config.yaml
n_layer: 9
d_model: 512
n_experts: 256
experts_per_token: 8
d_expert: 96
d_shared_expert: 0
activation: "gelu"
moe_layers: [0, 1, 2, 3, 4, 5, 6, 7, 8]
router_score: "softmax"
normalize_top_k: true
routed_scale: 2.5
balance_loss: 0.000324
balance_bias: true
router_noise: 0.05
router_cosine_scale: 10.0
init_std_router: 0.00959
lr_router: 0.00122
n_head: 4
n_kv_head: 4
head_dim: 128
vocab_size: 15690
norm: "layernorm"
norm_place: "pre"
norm_eps: 1e-06
positions: "rope"
rope_base: 10000.0
rope_fraction: 0.25
qk_norm: false
attn_scale: 0.0884
tie_embeddings: false
parallel_block: true
init: "normal"
init_std_qkv: 0.0347
init_std_o: 0.0347
init_std_up: 0.0347
init_std_down: 0.0
optimizer: "ademamix"
lr: 0.000125
beta1: 0.9
weight_decay: 2.3
lr_head: 0.00743
warmup_steps: 318
schedule: "wsd"
decay_fraction: 0.94
decay_shape: "linear"
final_lr_fraction: 0.0
batch_tokens: [131072, 262144, 393216]
seq_len: 512
doc_mask: true
z_loss: 1e-05
train_tokens: 1439000000
steps: 6147
dataset: "wikipedia_en"
Below are experts of layer 2 (counted from 0) of a mixture-of-experts language model. Rows are named router (the router's row for the expert), up (a neuron's input weights, with its number), down (a neuron's output weights, with its number) and show model dimensions 480-511. Each number is 500 + 25 x the weight over its row's rms, rounded and kept within 0 to 999. Numbers have three digits each.
After each expert's rows: a language model's description of what the expert responds to; "mostly gets" lists some tokens that are sent to it at least half of the time. This comes from a sample of Wikipedia text that the model never trained on.

# expert 20
router:493502541526501459505509515497472481512562446517480537550525528500458484478520468491487510506502
up0:498490468513528481453495493506466511467475455514422535484532499507527503500513467499460509485481
down0:497466522463507462472475505529535502521493505489459448481458460514481512496458491524527469474499
up1:483479535528460527501549510504481499462532493515520478508493523492511481506471456498502485490495
down1:488511478451470490486489476499486525480480473467461508510543511501501519529521479493455482495516
up2:497511525488495501501505495490525534498477489469489501526481499511542475460488457491534464484501
down2:484469538511538466498516485498481501530474463507479494527493505505515526502542496481511495491536
up3:524532501489515499529491531525498490447529464500527510544515496485496454465486517452522488518480
down3:488521505530451494531532463535469487503464528507482509540539507474505481490508483487507508497481
up4:497512509488503515500491505476501499458540531507509468484522442499531500515498456498513517479484
down4:489466494490473514519486496459520484555549497517495532511501469533491515525517518533470484499506
up5:517528525494487487451476514518487414526531496499565475512526466417494514504490489505530509453453
down5:492502496515530481515511484497522506519463556513479545494493482528458555487495508486501492502486
up6:487466486530464516561512477501508518514529485522543508499482438506516484460518482509523517480433
down6:529494476462471503472524498458499504513451473525496499489523450468472480502547505522513500509469
up7:465477513508485513474504522524507506525509525533546540499509522496496522519476535505513488571518
down7:498526482512508472510533500497489493525542459516516512501488489490533484465478511542432513500464
up8:508552474504512536473499513507515499504488510497496511456516522461471517535509505519537468515506
down8:520488544549532521536481461470510496521505495492487463486459476477541456448465497520504498503472
up9:458510502487469486531521507479485530495506485482512523513503511476504514529553496498476483482467
down9:523484462502469441510482495489495528489480516490483454503527500472527511501484509511514532559513
up10:491527489523516501499482523525508521522539508511515491504530491520552485517464485519481492493529
down10:486456468491475496529512473502493501537524511465519528530516478510507518547479489495533463504512
up11:503514463539481483517491543500494513506485511511451528467576498561488510505511482475526499548491
down11:505533493503439446510506470480495484495517480500520542477484509440472477507501504536528473552480
up12:505534534524512505543509516454507462509461542499487466484469531509556466502465503521494499505487
down12:488457451509520519467497525500523506531495482529525544509489461518517508470500521509526534510527
up13:494456481523516503460486494471516478501497497460475513523464513478460480503485486468485478514504
down13:494524427485480560498498512515544525485470519516493467501480508489515531503518549511520465493548
up14:502476463490516495451501553515506475472487535537472516462539509507457488509475490497520489540508
down14:540543494564492499481515454541454513540522452537512489511486480503526488450496521545492462538484
up15:525506510505530540513480489524482508462496457482453533512501478519504471462474483497479529523546
down15:492504451500544527484507482495524500540493520578512504500498521503460452506546507504502491508486
up16:447506442539528491508484515494485490493501506470504499490506475479524477500487449467499440502509
down16:505532491447488512492483521504538530516480555516478493502476501496462518456564528489537487487481
up17:491494518531498449522526464474489482508457522522435497537487485500513512502519486511530462531467
down17:540515432499491526449491511497491507529496522504530480463494528518510448482525498483497517514508
up18:490442475458506510507489473496551524538490500498532530464508499506512487466489490509536498420513
down18:520480504511511521468497501497519500489495517480530477511495477495509511544538545479514504540501
up19:489520485487501502540513501533467536481512497492536519488551451521506494504510507524511514532517
down19:494465475498493516487514479555504487510483519474496515514507509501460513482511523516453493512502
up20:496497500469511514490517549512542500531527506508512497492498509496514460480480476499529500471511
down20:460499490496501475510476509490510490510490542475502529501477475493521530541485509511476533510498
up21:514478507442496516555533503556493524514538564485520498519519503491504517517520499507496527583482
down21:449521509488514471484518464515452475521507489457516536490496495512521512484493461537489510539505
up22:489491468515467542522508507500513510508512460473476500494514460513526469472501488479500504477494
down22:475516473464491506482497474506510492482464512444520453483493509432485489503504481486499499515503
up23:485520512494514491438502515487502563493551523487535513527513484468516500493468494509502482534460
down23:478505491494507482491485499526472514530486510468458529511520477502510536489488484501501491524495
up24:480492480492491518486483534555493513504457502524512507483533508508483523539489512522498515526499
down24:488554499487488502517466469466555521526502498545539491520473507450427468500535486513477526485484
up25:530560502504485485459524505512475509523474501485503477509459517505485522473505516514529511512476
down25:509448454518480518497532485479521484484528459487518468518495496499464486496516504512454518482495
up26:493474484465497507459496491469464484493495503463563509517510480495458527516476505462521479474513
down26:521536555478516509493514527493492515584491469496480459492513484493499488464509556498495530514554
up27:452486515487505477502546503487491460467536521488558463522527478474538523503482491504500508428491
down27:520550547458451456514492496504472505522458538486484525486522493534500565519493499477515505510501
Infobox section headers. Header words introducing infobox blocks or sections, like Medal record, Personal information, Scientific classification, Clade, Coordinates, and country headings.
mostly gets: " record", " Location", "°E", "°W", " List", " Coordinates"

# expert 39
router:485510498479533517512471507528477500497496508507491479537536473533500516534485496488475500511510
up0:465533515500491494496525523464514496523512521528511496466514447523541518530484479490510482478497
down0:490482504511477511507471508553478481551515453536535466534499479455504518501474504490498482441495
up1:479500504472477527480551503488445498503475534522517496529478452532493509520489503506465555485466
down1:511527506494520498491501529520524505511502487472491490520474536518468465500470507476541483473500
up2:478501507464518586496513519482497471506492480492496477465463529485478538527518521512480508488505
down2:518469501460509469505515495520474462515498503472456503492504543499516514557491488466515495491485
up3:535497492482473473470549533485490517488446478488457456489488482494482483473498515507534512474515
down3:498493517535510506546488480516517474500523503461507538518518523498502515490510512486469508531497
up4:494518496530523475481484491498472539502502480482493519480470539504470504512498506527471459563531
down4:525476512513506534491465524543509498505522492457550467503503507528485520503460480510486539504507
up5:489552509538480490487500528502467477495505475474508482483528492500489487526478500493436503530492
down5:536498545480478480481506512534444524482526533467518511471439511486525488502501545500513525468546
up6:472530452492542523505476487504499479487459498506501499437507487539489484480496513498561520518491
down6:504471512506472518535504517506478510472520572525551512533527489488485507480524493497527485515481
up7:448501505489480507471452483474506475501490486510514479513484468510526477520480521465526529503483
down7:486481500502505493494491513507542478524502509453473497503556520523433510505464475500464471530541
up8:499493508488445472492508494504491489463535541472505502511489482497519461479510479541474526487551
down8:495441501454447500562440525519475458490506501532452554478510518488527470472508499473488517540483
up9:545507511485546476509535550528483499498494522526521457500500509507477480510554496544507532495493
down9:482526517497507439497526473505532494527528496521528518456490511473495469465473499547494513523479
up10:541489543504506515478496496482511525486492466524482496471461492517471538492505515550524486503587
down10:485468522521496512542510516543518447504455475491516581500490487510550486469475514485500498525506
up11:511529534505540468499479461516532478486448496515510484486528503506493487533495528513467529492499
down11:477517492529528555496528500503525440479516534497501484516529495511527515468490538496468501507561
up12:497481479479542467517488494547480487475502504528487487471514498541495488521505502506479533517495
down12:463484523455527473505543479538485496467442479531458499503501498460476525534483514504506499484528
up13:477531483496521533558497462508489502486461498493496490535461467499483526485504498519495467505509
down13:476468493486461499544488503519483497526543490511524477532515492521506488516492492470539506462492
up14:516503530489519476516518505479515435478493480486514522524472517473527478474512441502500456493470
down14:494474500485478476506486505525499471462486543489526485479540519461520515501494486512493510520481
up15:494516491537496509499526524474500468466520537502477506475504496486492519522518526515514500504483
down15:528491510514474507477468470457482494492467506532486441483513505466478510530469512552497524511459
up16:480491557473487492514476495509478487530532487481446485508497511472497524560506486496480534487491
down16:492461523465516507502484488515512487555480494500466489478457546526522498520502512479468478460505
up17:520504480524501484508512550533473492509451478454527485475474433488455519501522482502534544501532
down17:513491502507527521547454497544465551514501497478509498478492521508532514528489496490511522498526
up18:497493488470538466521499523536479543520534524509507534507491529481479477510457469553529469479493
down18:468487488500517480496505475545504526517478524488484494460488515521508522523522529531529522474501
up19:532478544517508483518518493512536468500518449477447482503503456450509535521504469511493579543546
down19:529495513500499520513472484534514504486452527511529497510502472497544493514489511493462519520501
up20:516479485504495481495515513518504500560507501463522507510530543536492504459486461507541460499561
down20:484485459480503509509517469534518450535487479469537519455492504477466576502507511528461520512534
up21:514537546530487456541521508508474506482507474482455509505505481487467489498529548506559528526540
down21:520477499498484479542465494524479488529523530490507498507484529516541516471484485490502538464550
up22:457533512552502489469475509535479507489537487536500488512496497457435518424480503500473478502488
down22:503486517477507505538525496506469502536492511473515507507473529500496481486528558541478507480506
up23:495533457532496500451519476478488481482473491508503476463510538516507484515486540528535476447529
down23:521485505554475503441481507470503485516521477478488522502482499499499473472491516525518504517512
up24:542520502515558545458466482454503478469506466486508532485544480480523453517499510495496450500488
down24:512522484500531476507496495494456519478492507519489525517537453486521488494482484478493508474473
up25:503507523517525476467493478439486499530519490518504510521496527519467509527512526462476474477537
down25:495444488500515529450506485547523482538533543541541518512481537473501521507499520522444503492485
up26:507483504503515493543509508499467477473491520537478479510468509458500485517468459501501491488522
down26:500478511499462475531472467516488492527484504512519502478522518498528486491520530481497544521485
up27:516514523481477494510491446508514517479542528497482502524461486504547462485505502503503528512507
down27:487485494428522506525469527552518481488505467494482540511559529490522506506500484476456532531439
Latinate word openings. Word-initial prefix pieces of Latin-derived words, such as con, dis, res, comp, ex, asc, as in asc|eticism, ins|inuated.
mostly gets: " dis", " en", " comp", " res", " ex", " con"

# expert 56
router:547512485486471472527432493508518450510524485534500518485533544504506537517493511514467490528494
up0:482500495503473473508468522494495495509485471494458518509538516541495493491539509509501523481520
down0:504483536500503545489515501546496478544426525507516503510500473475471487537514520473501499487455
up1:511510510497513454538542498483519480509534474495478493484505512513507530506495505460521492449493
down1:518488537527471505498532491533529527437512544484549479514499453472528501477514525515495527488474
up2:502484540525485487523501503489492493515459487476510507506521459567509501497572477515479518501512
down2:506491491485522546484513484569544521517486492488483493457508535537484488495492505494539510517512
up3:484514437483478463457497562507486518525465494493454449512517493539514530524551497459486453505495
down3:504506524501519534564519517555514496522473484500450501520496525490521498488446542513514527443529
up4:514484500552495485497488477500510500507508472500497508498477510483495506509512515491514482436512
down4:501484536486470496539488494480488515464437525497527476541489468497463511490472506466479515475490
up5:541538474478499510453503512487513514466508497492481493511512517484493498532461480557491471517483
down5:481481462494524555499485518471499492516519527463528509514543493486505504506503474510485508490504
up6:536492445528509484471473544450524476493511518500457554535508476512494494496530533465477457495528
down6:437504497505514525480533504484489499468490500495539481471494516519508513521467475487499479516488
up7:526481478464505487533491504475559530511468487514512511433484504511520465494497489510513476489493
down7:524510502517455463488471528534487475484494567534448514501454488495489503481477488448471528537475
up8:493494484490499538486561460482500451470519488500510484471487482471496500479514505501518490494542
down8:531548505518518524505535503496505502509480493507510501488500525518530548507481538496463495487486
up9:492496490534451476496483523494511515460452496467493505529526494520522477499537505503503495496512
down9:509461490499503507486513538525531537541510500506498508465473515518499492536532468544551469542463
up10:506498485471517484491450500541491540479478498520489494534503526516446493470448492501527489510498
down10:528498503509488542482490541508469528497510497479460473520477456509533540481547503466522481507498
up11:481519503485516482486509507509507518534483518470515503506489502512538490495494525492519472492460
down11:458483502544503518519536533517486537465515512490506498459511488498449476514505456510504558488468
up12:536458492520472546482517502520519457477503512492501501526464501528539546525481551521474490539489
down12:497488480483503481556499459483502535476512509476499482465471516498485496531513448458493514547466
up13:532513490504535487457501496508494499497484459517512490480483494505524509458480476523500536486521
down13:511521563475474507509496486506483531517489479525457505516519530503486501529567515448483531452507
up14:507556488462468466442488521514486498459485531533525512500503467505496489481499439495480466522514
down14:476501533509479516533489504528487551504510483532509532489513507505477468483522480476512468545493
up15:508508504483506516505524478538472510454477487496502511464518472521500519474537476478515516575498
down15:524509473540482512491519521526518512483487521496465495470490528507477541494489537484511488446496
up16:484494495514517491483515472527505535536524449465499494531483471475497480491505522503512552476572
down16:482530506500510495474521490536470520514479515514500554477548520521522506474535503475514510490518
up17:472543486528493522515517508513507498546478484541490489499516532498533506473492515491515506507518
down17:481520506533503522490502543497507512527546502516480542516518512515494497489482508505493510487505
up18:509493483506506508497520491515521477497478483503525496463473486507479534509489517502498530514470
down18:517529546519500524531482460443514525515495508500492510490490540525494484489481504457518514525491
up19:498517468490506475499498468484487510504510508469467495480498501457491462493470462509499511503489
down19:513530483514517505461544480478501495451493502498455460529493487513462506528500475493486531485523
up20:493494517534504505483535520488467525450496506523516494499525507552525490518504517523531437507501
down20:500485511485517487509473517497525506509459526490515492501528469517528490439510534549475473469493
up21:531500498532510494523469527523530467524489500529470539487509481480482491511479480485499491484471
down21:499503462517496511496485516502513499463506478509504485510515538504515446533512505459539481524539
up22:471516469524465469464486533442539480517509435548466448480462505521532462491467494484503491512509
down22:568494510479490481493478448512505514484512498483504463536498481469489482492530545504481520484505
up23:465472425514461452532480516517534518515501487487478496512503511521522492517502425482534482511503
down23:483556478466539489466516455552495477459503515481474467540488537493512504514483504525455537493529
up24:493483521493448498495513550479523520511521467538499538512508530519504450503441528493498515503517
down24:502483540517542464497522494541516509445459521508472513504502512516487510508483528548512490506497
up25:501488539501512509474487503511486499547489524506532502473529537522510546468488467515545514524507
down25:495493509482510486470504522471503542482518544457525495496511463530493480477493489474481514537544
up26:504452535429485527542488518517480490439557481503555484474528490484544535480486508488513509504494
down26:493494533561463478537481510481522500469478571524502532520448511528490509474501506494483490503486
up27:538487483502511476454525483525514475488469480500561496459491503556497500490465506498512502487536
down27:460464526515520485488483499540490527552515520514517547516477531555525485464509461477491508509508
Sports competition names. Competition nouns in athletics results and tables, like World Championships, Asian Games, medal, place, round, and country codes.
mostly gets: " Championships", " Games", " medal", " classification", " tournament", " GBR"

# expert 35
router:558521519495441504518493505520508467501494495474515528485532495508522503497516503486473495496476
up0:478508469486491522548531490510486504459512502472528506472513490515479507525543506565511534490500
down0:473530500501465481510529522515475505499533546514486527512489557489506537485496493514449509520494
up1:491530549480523491520430461551492501482517494489507497505528471498472472513544484440501495507510
down1:466498499478513521479487457480516505469504517532505527495532519472518520497519521515527462546509
up2:512497510481485502514550513510489478472529499494472458495471517502518548486518482509484506488497
down2:503494500520492527517493493452500526514529510479485500539485494519517499503551526529480521498477
up3:453483530510470472478482503496476491572525495515505502490520444476479511479507506468484469572491
down3:512501536424499521507495508485504477509493515515533519475533496511466471483526504533513508507481
up4:498504496483497491483504537472536522484490530507518515498511542524500525489539485463511518497569
down4:507478527535549512507520486456491519535516548482472458492513509485517501497518545459500507459463
up5:501484491486484489490507526531509481465522478481555535514496493498524530512508494506491497440506
down5:505504491531486502484519523471540497495515515474466494533504504528488483513510527484513475538517
up6:495477533523519500495495505501489498521490452514486518514509538498437442474499470520515505493491
down6:499492498488460524534436497529458499496511499485508511503514494466512501503530486490511490512465
up7:519444470522492511487574554516478486502524507498480445484508513494459477515538468530477541472484
down7:487497510482491480505499493497547504542513498489491524559474511532448499502499511493550513530479
up8:523459527502537500502523460485512481494481488520503486541513519502522499511518512467492471425494
down8:534517538549514501515490510507518521498495493448513496514496474508518507526498516494447462546520
up9:519480518525502500491539454520525430527508519491512509501491504482521546513534523485505501479464
down9:531496542515542447474499488506503501459536480475504476543498513503519467513484485551481460544497
up10:516531490530516481546494442508504519479528466502497504502486468504469542553517482509569492510539
down10:476485516509482490500491476515499504526467482532540464517492457490472481483525471505463514497510
up11:469486490489474512478458524504499498507519465504452508480518494444505501475490500476472518473505
down11:506497483507499513493534530462526478451484518531496528522461498530498502507494505486518510506547
up12:496498492428508473519507482498526490544485493462490509538532510573507480454490470509515474508467
down12:503502516541515481483524533509471486478495527464508484489470498490502506499459504470455502507525
up13:494451495457456488490519539455500515530480510544504501497518549517508514525494470495520520487485
down13:465490501486537500512554496501500519490525539509506486497465509474485489519524545478500547457515
up14:502510536501494472458490477511483467561460501439494483495499544522521509492469483476511515557534
down14:497494462495519520430497526521500493484508537515500497554500515523473475514508498447494460458539
up15:479485520497501469553499541485462500507498438524478510465517491507471518500512472528539520519496
down15:516499535448445530501478511486541523529535568501497455510517482517488476518514535494497505502507
up16:520506504506491478536489507448485554529473505492485515469499475490540538448550472473499543502545
down16:518485509466487510476475454532475520475504516490501492502507461539489481536483521510491533495511
up17:506484522473477533552490527548477500551536502511497480469559530471515514510497463476517546504475
down17:538469463510500521483468489477538523502550513511488494503476499527486511514502517490471485502476
up18:514519545520490492519527540497489488507508499482456445499512494449479455531483461482455484481502
down18:473506451517525534518456497509524478481497503477486492470499488497479524574500522510548475521481
up19:507486454483531524483518521510525506518515468523484508499533470444450523523515479474530513511497
down19:470470501521533482521482497542467541484491506495542462457493475465535484466515498541516484498525
up20:503463515493523512506467485509505504504508464493517491525483506534481466464485517445499481494533
down20:480500511448523529482560521513516493499504524521469485501551496470529546506480497510483532504524
up21:487506516489520457497459518485486521494517458500456510501525477488508515486538478464489491489536
down21:505460527507556522457467527473526475485477519486528490496489462490488463498470483492472509532497
up22:468542517529497505482486544512470515496487432538532525506516500491535494545433452519454522529530
down22:489496503451481539488500534489481487478484512511480498463495488469512466557521510494530515536478
up23:471486508510485499530485485534485501501493518497514514490471492485485460493517465485573517470522
down23:495497475502467523509492530463479533465537517569453506487495476516461534498514492538521509529512
up24:512531488542525524480468497502505456500517495478502500518535446504468502509496514518485508462488
down24:500468504495517484504503470542501523485465516446504542463525499511518480523457458489480492484536
up25:525508503509467543510500538531490479502514468459476506445501557496527515496519490565535509473472
down25:470506421501526532507505519466494515462554550506519540545481510536467521528494481500523485462520
up26:511486525509472494530564501493479491485497541527442497525514458504510465477527506470490514479477
down26:510510518524485494494444453466505518489528496491501433521484500482523504461524505510483461488495
up27:486524443484518522494534455470496518532511506490456458498499470515496525496534536438524489500531
down27:541459523539505535488488478464506504507493504476506473528489484487478479474520508509448545504502
Sports standings phrasing. In, the and ordinals after finished, played or won in sports results, e.g. finished third in, played in Major League; also sentence-opening In.
mostly gets: " won", " win", " third", " winning", " fourth", " scored"

# expert 49
router:502490492458492481519464490513473440498485500467516511514518516524490503540525478495481519502500
up0:517511484483495512517518432462537547561456512503520531517527496519536540454485463514552484497525
down0:528504512495498509492491538493456472510478516478523525525476464489540492537524465526484451515504
up1:447470506528469528520521501482549506449519536451498539484506511492491496514501471465493498481556
down1:511516491474503497501474442466522484500460505471475482506524509492488465547487494490501518497493
up2:516515497491506478494496519505489517482522492478518556457523499474441524498498498519500519525465
down2:521463535544478534490504466506565486522489504525478467559477516507508516525479503496464481503507
up3:531554521488467473488538549524494516524489519509509486519507502502488490468501480481478495497503
down3:486518540499457487503486502471473481491472527514511498472547533502523470530467511458518541473477
up4:505519452551471478519510480494501513513510515478493477461497487466495513461503506494513528477530
down4:488462523536491470458482483498498495498493478501532526498492496440439504524469492503493520516485
up5:518522490478527464489479505527550484530534487517550526523521510550457476495476508467467542475459
down5:483518495483490481523509515489439479484487465525544475550488494488499522463538572480487562527474
up6:530486497506476498484481505476500490488501484512489525487517575480522497496462490529515516458482
down6:482504496452492516524482535516535495554501469503502498506455484502461455473512499503503497491496
up7:505517528479493475545518483422477469471487478485518521500503500493579478467531499504495533484467
down7:477472492491510478505514522512501533466537533508479493500490505498526493484512459495492488451538
up8:544500488507451473522505479461481519491498493516523530505525518497486505502462498508479526495466
down8:500499523478482513536508538481498534486500491516490499511512502507458505475518510531524494515495
up9:535521477509449550530502489472463493511500537466518512471454490507532504507542478471443500469442
down9:520513506489502450511489490552569489512524556497490464546519451530475511501535501491488483465544
up10:515509531480483557476483498455513522492511499516460506472501524519505502515491498515485498511496
down10:512509544520520443487503508475520480531470497481476503536483491468508498542496455544503518477487
up11:501458498499493509469520513495473495550468520525505540507522538539497486505526504491478475550437
down11:543512528505488504538515500497492460537478493477488515517519512565521531511443464523493519480504
up12:500522503501522513504515442479497543486485505410526479517508527525486506500479493508515511505513
down12:513491501526502539505486495492538486475520509486534512524502461527508500515487528494491507537473
up13:528534534518520544503505524524511492514485527504499565502549492488552479503523512510507469510492
down13:497497503470504521447517448453526452504556510481515517510486498491527520544469477484489499497518
up14:486543496506491521492479506436528480477488508486496495452502514497528484479514495514483490472533
down14:464481508500502537487516531514488511480528475536470486484489488488480514479509503487500512446511
up15:502497538558510488512537515485485505527487474448527542476504501512502515517530489448485468514490
down15:534516509470486523504501463473509469507499517492524511510511559521522495499492506511491523439510
up16:504505487470465487521486514467488532548498525520547496503511474494508553510494512527560507506505
down16:474493535490477525511504504541490509509528532485479474492542508489521475502459516495449521503505
up17:526522511532512546480527452489496479542509484499559522459470474480533499515519524526455540455529
down17:520524505448497492455503490520509535433510519480469461505470501464526480489485532546470520437521
up18:473509495548508501487498490465484493559531509505523530516514540502495530524506485436525494519480
down18:530533523521507468504469512486449493510494522524483472492527588530538497482435481484502526454499
up19:459529511488469520486560481506508476492494446542473529484497527449524525519545481515500494470472
down19:524566566519477498514482470496539491493529497510478516494533571516484493494490536467470547440503
up20:481535494471544529491499474521548524498544522505488491570526491483505461475514498488520442528507
down20:501463481551520526514480535527457461463480533491513484503534484484478487509519507466489509521493
up21:467517513493477485543486493534512486516480489524536548503530532487500490546479514482482525502452
down21:446545527463517524515500478472527524545498510478504460503505492471468557490534520520497484538503
up22:514499442510467507510485442451496508511477554445550516499469519543537442546497519502496493514506
down22:519517522488494473531527511506540465495497500484499497512514497562549526501455483511472492517490
up23:537524495490517499478522518489496490528505527498566523515484512486516494469508513508457503512508
down23:500541518497492494501505501497508446519473506456447481486511497554517516517476500456519493450525
up24:541535490488514498530479523526538491544543519535517517498485464516522494520457474513540500452512
down24:444523547525518503502480535479492510459518495513521539522496497484500508495498542483514532531463
up25:513527499554479502465468459503544500464524525474500512511471541489485533498512467474495504508522
down25:532547533517505496486500506482494481522447510512521495443506534487499436482502533413546512487456
up26:541478480503504510556482523495557515510510475522476486483495495476538543478501474465460516495481
down26:494516516521484474522522454478527505465474490487539527491544490451476511455454542508497517478480
up27:486495490496512471515523519485494501500504491487471491498489524503491464481432439470496513502499
down27:517416500476491535508496523517476491488505476500503502470508464506465491506492483515513485505493
Short word-initial fragments. Single letters or short pieces beginning a word, especially v in sports fixtures and legal cases, also f, t, st, and bare spaces before numbers.
mostly gets: " f", " v", " t", " st", " tick", " res"

# expert 4
router:523483491472530513514472552484468534484508506541476491520510487540508490490497490448497483453495
up0:489527518507509500479507485501512516477476518498523504486478553492453495506521479482523493492499
down0:509460501494494427498512453479459570444498500488490514443529463505498536493500496503530495504500
up1:504524590511515500479513567512500442486502514503527519470478484482477468523515496482516520484538
down1:545480456517541429508511458462548469499477474497456549494515504489493534536506507484547484500546
up2:464500498495533501492493504467507485491514432460513498481511461502548509490478481487493496480502
down2:497567510514513480487538453473513503470519508521489446466475480515479492505523510482490493461508
up3:520505473490524509504497506464508543504482537482489568517527494488486538541477482496468526482522
down3:489530483493545490510508486473516532467479484528486480466481477487484459498498466507510498482507
up4:462470465524507475463500499446555481529517486510465494526524467492495538507507519515470521490535
down4:506512530496508508510463487461490536496519526510496528529529485516504519493510492502502525504498
up5:518475506475539500465488500528531494492481487479503476483507476511490499498523473499493536531486
down5:476502534473531508507491524550535491514488508511479517558461522526534514557480513514488477497442
up6:513487543530498498473537490451471522528468444519477483464495475507477459533484453480494517498502
down6:488471508478508479455522495465500505455501546533473521511540479458470499488518554468510446534489
up7:535487500512495488494509461546473458488536514510520519502504517507479530500495512487540507461490
down7:518453478485519457499501487498432526429501480468526513507530491528498544486493503535475461528500
up8:516488504499474508502497529517483468520528500544464489501468568539520508470503462539555442455531
down8:482559468460505483512551528554525538499450537475509495475501508503499500497517504482484474556482
up9:518464477495499482549557536502498524489487496542487503518513501480507477469497478539484484508480
down9:492544483506451472503446516480509490501456505458544536489518507494533504519456494519484517471476
up10:502453480496489525468541510520507487515510533494520514488493548506499507479490499535515562524483
down10:519503518529538548486505480528505471479520535487491449478477486518478509474481529529503493492505
up11:480521502512519523500535498500499514500529531475492497508498526477494490501493481528476533494517
down11:520483514517511465519494516481496487513473487508521497499510526463547485460498510492441521518478
up12:452556539506556523497564493521484505543516466495473525470506501487518487549526482488524540451495
down12:514503499477463497485541477460510470500478491522485486513458438482495523483517491476439511485509
up13:498504479535550509490534471509500485474465469525521455498538470509487476538502501541519493499524
down13:524491526541502536488493509480533493494523535494470518520501484478541486509465486464529457505478
up14:562486528452494482506468524517462514451525507501492500493473537473514525529484507508512492498490
down14:450478545526506477485519550550512485471455490502483509478497537538513519520466480517498501527475
up15:493507486475523504505527519477473532524486463483498483494470454509454487503486528493486540487516
down15:486483525481489484485520459521554463481485446511472549531469472460510503542530471499513495526447
up16:475474522469503514499502539462503463501494454510496507491479503555536507496495490511468515496504
down16:501480511520477457501482508488493516521501532471491505486525515495522514494499506490546488513494
up17:499484499460488516478507477529536546529483492464470478467492530484458491509474501486485467493523
down17:457501508464480478512496464495485488483455509512474487494464464472443509510518455492498484493484
up18:499498465533531540496505536503469535514484488490500524522486502501502487458501483464518514501482
down18:481509498471464480536516493546491472480516521498530469474486498507515499489453505509462504479532
up19:545496447491481472473477519537503562507501512529525559489508502481522489553450504523512529521493
down19:513444517553542517498493483519500484466480423495494486488500490501520512484512462496468462506497
up20:513514493528475500500528514488482434472495490508481496485516490490462480500514505527508503475508
down20:524453476500476487483462471480447455463495490503502545518551457455504514494492522502536540518538
up21:495531521544515486498547484480491507514480494523481510517505535516483491451518486508510501507536
down21:466480465447486460513472476512455546484516465474518504462473502528475524508498489501492498572477
up22:497452494510507519495513477457477531525495495488504479490497534504489472534505512520526526469516
down22:465547514491528498527519519507525507504481496508487460497480526525468503524498451501491463441487
up23:528457546517547539466525546502503477527483534535485485473497516493516447490488535569522525505538
down23:459425479481495493535485460531478462529478473469499508452489540504495492532522523483484520521490
up24:531504515507468472472481521506464531509471489510467462499503458500539523558494480530506501484531
down24:489512498465526516524510522457507493515540516489530531490517488516491455474493522456491500496465
up25:498513487513537512499510463508552511490479533479500517512501470514536489533519518477572485530485
down25:499509499492487514469471476459495467543508500473528529477484492526493524540470503525479446529517
up26:556514484478506508498505529495496491505523453498489491492490513460505520492505506457498494487505
down26:495460524464471507509523453484428482482487531497491501480508470452497509505476518476535507468534
up27:457529525500502487498508511483468474543507548524516515464524479507531520497489493508496486560500
down27:503524505529499494489487490466502521498482483494512474497517532506512450455498515500464494454482
Bullets and word-initial prefixes. Bullet marks before Total in infobox area and population lists, plus word-opening pieces like re, al, inter, Con, Pro.
mostly gets: "re", " re", " Re", " •", "^{", " al"